From a checkpoint of a small mixture-of-experts model trained on Wikipedia: a variant of Muon for the experts, 317M tokens.
Below are experts of layer 4 (counted from 0) of a mixture-of-experts language model. Rows are named gate (a neuron's input weights, with its number), up (a neuron's input weights, with its number), down (a neuron's output weights, with its number) and show model dimensions 0-223. Each number is 500 + 50 x the weight over its row's rms, rounded and kept within 0 to 999. Numbers have three digits each.
Before each expert's rows: a language model's description of what the expert responds to. This comes from a sample of Wikipedia text that the model never trained on.

# expert 42
Coordinating conjunctions. Commas and "and" joining paired or listed items, as in "Labour and Social Protection", "design and manufacturing", plus or, slashes, opening parentheses.
gate1:482489569477453486366442501444444509514442443497497451556454496511492453495435507489578494589514549511615431466438495480489553573515497592459642496449546507466457444491416483506496434472457431375469466378560427533472520457541525454408516543490428589504506441492468445518429538507564560467479439427553446593515491555516572403542538444474470479499544593470543479492486527545472518523495547471510502438467576474544470465464542496533501607492527410593441464547482531460426399557491558473511562552507498511557492448532485456482489417369541527437521481616482447613491431429477517413513485495481482476521503529564565547561577472485464464530486456531531511561463436463495549497549
up1:469498540512549514466516430414494484555505453510499442584405520497506464566464502400567554615471509452525446556456487429465585457496502515510632590478530524442448503484425467574523500529454528445433471466485432538484600491515532488514493529504426526494541531457451532547461553556482491549530413481603423496497504532499580374614548477509502491485495539495513540565494577475450443519547570469471449468463524457483478561362460475514513520503547537598490548633475445433498497572498514542488537509483511480505477476468563328483512458480572492481493497535498483609500487525503540359455464526474437526534477469566382512572479465423398467612491472547555476556480424543494510498463
down1:561606427524585464497563464528452448456559487540502493476519487457523454543557547416460502430449429487465555523528524475465492498485504460431448470595505507511525510427465441524507497463440587624494550510456512420568540457536513486534427530384478453506577640457490551590609497512504494564503572556425497483489500512562444560480422478490474468514509589649470440506467407520578476520600515530501501564523482530562512420570495490542474496518437443432448500505534506461548477499469439391434524549519551415427508485532560422456463521471433406495513424484509446426518530588436538525502487491488482430482443485435516519490528441576495444477485441537560539440540402517485629545520

# expert 2
Commas and conjunctions. Commas, plus some and, but, or and closing parentheses, in lists, dates, appositions and clause breaks, such as "October 29, 2013".
gate1:489489397608472457590541409546479575482448435462398491427484453518502470490482498514497518578441493447470500488496446511472504553445339496439491460465474455421562507574475510539540598430455396431382560411535567541535465555477544535549521552512576567452548571541488525437473467386493474542562508487401554491601476508537522479530412447431525501559551505512495576467434503508415494474519479493499561552490525449512535409491535557512550498503415548567432520471553531570453446494472513470537538466513510538512476576453560510497548543497535540455501523544542509508459488477494435487469537440544521485480430582509528591504430486400512418525487430506672454486406553501548507501492
up1:482478575393476527449495596423492478485532509503552514588547576470509518523405508518482482397464515552476467515546512563490444460494594486539482449488500537539507532475543485474433478580512600574631428572440454449505470463560489458558528451523442482537471408456483493485491505558502511501442534525591434503397538435501503434480600565532487417506453467451526432541525564433552449517486517522492456464487482499510502599574471466625489467588572532440558472463401488492499567497532502584472459479545580489492544476558519473564458474557512450545509506475469442497570511466552562525507547594430508503545443434452401515503525559594452547457485612500339454545556390463498488539532
down1:470452595428569542421564568494503489491458521482457523473528450457520559473483434517460436552457524453394380619491518516568612533522508533574468587471492559482489492485638534609452472491534479516563513617508506541522480409461443603441519438448505530475468399443532498528544511565476431611477480568445458492455454519416532485489540550556475444429491472437543440445409529435586482458463488549520477484505509407499513512401558429454489608485476510525614514456532555515494436528541496457457464401512420604474491484419529457560506530551533490485503486477436516469443507455485444547443476509527580430589480556463458481522476569547512509469478483510444478467563463441516536461491

# expert 30
Section-heading newlines. Blank-line newlines and == markers opening section headings after track lists or tables, plus first words of headings or table cells.
gate0:478565482571518501483539573529500410510571520610545584461515558491552501512477447445469487445474413539445483471544434495563402498488455524463530518402570372528512501400574473459504570492515599450466520566630497434529562460585531473511540426496481456542445527461473439425448523435520455540512568487515441466458511379564450477453517509590492584543504552517445616488475477555527465481564504531516485448491549476562500558561528486520506495470453488498490506501495393428488421444475541503474496504462479482451374403567401549503411449599519490518516564459465526586447524508529516541509528455510477517492492507472541465476648486532553451550505519568514579418423475510496432442571
up0:501550528551487507442575532523443522512485498487444487598429553439520654475481430507474486512505459473549536497535526425443518455464493428539573550536558410474470559513521555549538399502508468578558422478507461624485556493451469528517465454460410546487538498467464504529605574571540565490420474507563556521616481535475439522504514539486466666483472526463480544432531403481505568548576447381482557463479445542497484525457567522486551475428494490531512545458576463585529507522549411457525586473485450475470498521475513500542536487476592527442470550552531402450583526567552491497531576491565468484444577506576499549460372515513482566568573470478436514511540502495521414512425
down0:517557335523515536467500445510566528446421495425475478487475459540504559496450531482563484422589514482535554471491551491558522488471486501487487510544364531511464447528394521503465509507488490534541481504447454594503506542518470488449525517471604565373486567470567529432500550521649507409574483558532473432508456462520625490473476439415463559507508511538455501513534565585558489492597554530544472489537442542463437550512499425542454517582476518450587521511517512500457521530497499561542487508427492528538598579440568402501489554355470515427511561479517423577499571454459517481453434523526529550477545568447510578531552422532475506420472587484511426427499510494513523401464

# expert 31
Word-completing suffixes. Final pieces completing common words after an opening piece like co or re, e.g. coupe, codified, coupons, epoch, precipitation.
gate2:382476488543498562411402499494542476575582546392408489433459472413425518436500482465421517483468545424446520486539445530546520556471392489502449506581491482529533499503551519509502478538593480500477424539502520461497443537517550573550494500498525530453455448405552513561497414482490436410532366523521471555473521494488464514517528484600459441559456535567502487512472538543458473496491418574580469495444519561480453421530556531433519536546638522584511507472381531529533474424500509429498522490529410509488444495473476558472559400440497430461459483450508423595488463491441500440455534455598467504520476522562501524458522505569510500608494497504460487527332524565454505421521
up2:457548509506423536544600481503516496533474434678558470612545577421483422464513431470485521601520452541535568493514472457421529478599563494463550513423458426516547502507491515525481537484464494565462564479521508532479595497481511497433571491498401514509497444572508544504488520533545465477463551573416463424554441467590481499479460513470557460447567469508528459498477534599467539555597556507500424481519592484564575491487505451571539559514511429512481465493491529488475563543514494461440530542417516520567497434494567470546525347502465559512463492571473384499525519499581422527606495464504521520470551559432475504420407512451470476444414413486510530544510456392510539596517
down2:478412646508458498553470493538417545529534476483490485585458537523548533492478458459521558510495518509568492488568568495475478531481532518502543552525533533410528462524609493557465497472501425496477463473419488590472547612429580431483546580407534482429540450590391483434438471411472419402498406498469584434499546470555556506513535485534547434428460485558470502450381484536457465477462523480541440384472370500450541543445494385552517548517486481554482503471500464545514602531475526431471534493433533491472466506500538455457525486505495470504502476458502476511520504495523422550466573472538540411451572435361546579527464494508482602395521541533546525544535490462469581492568

# expert 8
Table cell separators. Pipe separators closing cells in sports box-score and results tables, after pitcher records or scores; also semicolons and closing parentheses in lists.
gate0:453460524586475427385431601473491431410445530527548379575553528445532543540545442564445569499499567500395513522539526490535539503439497604407483484542481549433437452493389514513555517496485485456498554539545494516537541460489576453429566513557377539445442574496580438398536466510550584452534481482529450519413480495530415565410586481456529499448557417466555585511579546522492505474544543558470504518560428509503449471529427544564525496516521513522487452507567572492476530598429461597435442435476427432465439480561444502492517501501540590448488515466482552494389519475427558591508491512525520487447548491478547415521488475519502523540523492566454519556500479455470473499491
up0:474532632501481429437463500454525416519427544463566342500553568499520442499556426418494479439528437522527516533451560390529565476449554549491416451504482566401472456466413453407580539520509508497550549544485528558541592455531538495454506596470419568496400572460603555519544442498548533515600404434580461556478525493527447437448503494530476522437579502449538474513483543460401581552520533573532522567529442494506473487422568476532419539472479506516574472575573525506520480522470500519456511463458493463534549530569473568493531522394471493515516594517467461458518447471398542542508477492541530559454524446532575482461499562461488606505465433536434488493532459470502513545469
down0:565551503621466430538550550511496526589565497401439576445532483478390540469486513456481482529576485571419445470515510531425504476504507514464535510566450467485457561343525511552480487429425477513478541508510446439600470559451589540589417458475505451554508568575500473516453520478581547355448534494401509559557423484507510445544570479427481519399477453494592509481514482498511490536594523538584401461511414457518454524505487483467492498590453428515576459507512485489542454447529480568527354507488506550435470465461484541493412486568520561538443471466461544514504548498551489548555476489578547484572538499491557509516512534551441467562543565544470449425543464525439517477419

# expert 34
Paragraph-end newlines. Line breaks right after a sentence-ending period or quote, before a new paragraph or heading, plus table row pipes and list dashes.
gate0:446506500477475516442471499532446389491520448550524455427469500425502466542563526478465447428533524447440488547526446480574524550544561436592514446515480442524554488470439462526514499559465563496598502588472570494591547470532522539471461538492459461445439486501478533510521524482599580487601534574449508437448423499536465481519435575556584461496551496479541535560559560500431420588508537512586507502411506578560536512453373450500412488495444607454597639438639469477470438390464513546583614456523518539530571467474449474518551524460455580518596559532573456510530447532479505435504447504485472518517487515539477497531558492467443486442511483446500462472565525538578504495454
up0:448495489440578558461444468483458439507493580538541414518444562513433404505418498379519509513488505499480494493429495483560457485493449559470592559522518485468557421436424413534605546529395565503441522491427553460557573452517464450407511535516588508608415518463487558507500556457544536510472436477502496455485512474487463476481523411483601480479499459466501477516528531581430442568469548559520493539394593472557478573546451632479475512578529508445571525475628416407481484411472506622506484530499612560473635525527473435501487482482455588471486543479506476513502523579460485489447468495393496514537492489483418476535443496504493496411564471471507486505527483494546485536511
down0:564541498508568520436505619524498555434596540444489482590551494493478392540522425447532541469505497463550551476540519494483477537448480463473525586536455559469464561552446491499557564567476484487516491607564499512507552462411547456436481509567598448564515416481478581499526478485499379555521498453532523542523492482432471489454630515485522485448511516457475471541557474510507525438527462547521567500444497424533399582515542458477517508443525527493514530411493496469546437475555655599440536506510441525400493588492460512481482530549507483414562441559510526422573415627434480459508470421349566466509446488464532426445515586504452558564535487512535526517559449538520533496446

# expert 26
Word-ending suffixes. Suffixes that complete words, mainly -ing, also -ive, -one, -er, as in angering, affecting, everyone, Redistricting.
gate1:499479562583441459479444432440467431516509485549476462501493505559526477456558399530392471505486501516444388598421460530518406524487562484563570476575554569483478511442503427417521491627542470450451547553497510501467512434554453460489521527641482532583478487511444459481532485510423556489539444448458454507513535472444486494612503491479504467435456439545474532527493494417420597426579494454452479595525510450483584523420503520488538486484548534427422553480454466568455467492561495538558577510536572494475401573553543553530560544579570475522456469561567448393552526416526410556461547543499528467541487512449434533538497543516432479490455484440435515549423428508541561545527
up1:626505493501510470517532528584531478522523515500576592531504539493486562516480577444573608526517609419518549450602541464564480516482483512471484550466479459491512512511455545512511536413470542536522504462487522540500552499376462517496547458428508418452550454483574621508489484467562595525464547528551483477446468519499516505396417540537472533512527594539467539433545430596534494587517497511499557510419530606436479483551506533415539598538455422478505446474452543491583533489363495482432421582506428495530515434447469573490435538349424488537493393509465466524506500610483538436532509544521478496531507561497567474451480481517509513461521447541566513423595532458469415521492
down1:501513595449511477576559536525481496454568507623518499437493507524504405542543431545385528472592487534496529410422536507540504485524535442529465493474590456480478485446523477480467472511467568558551494529463490470434508402549483568498576463490490559619485531509461530397519559549454521532517496541513502461437534486502578505447490559525521482510565416468513461511488473442529507457432444574530511481567509484519469518473532454454478566522546418544499529468517544515534607535457560594512496422566452574506487495425522479391593499491557431418507465527439536427599561496443405502468515547381496508468571510518451589518594491572452431580541559449396422598466452616533542505538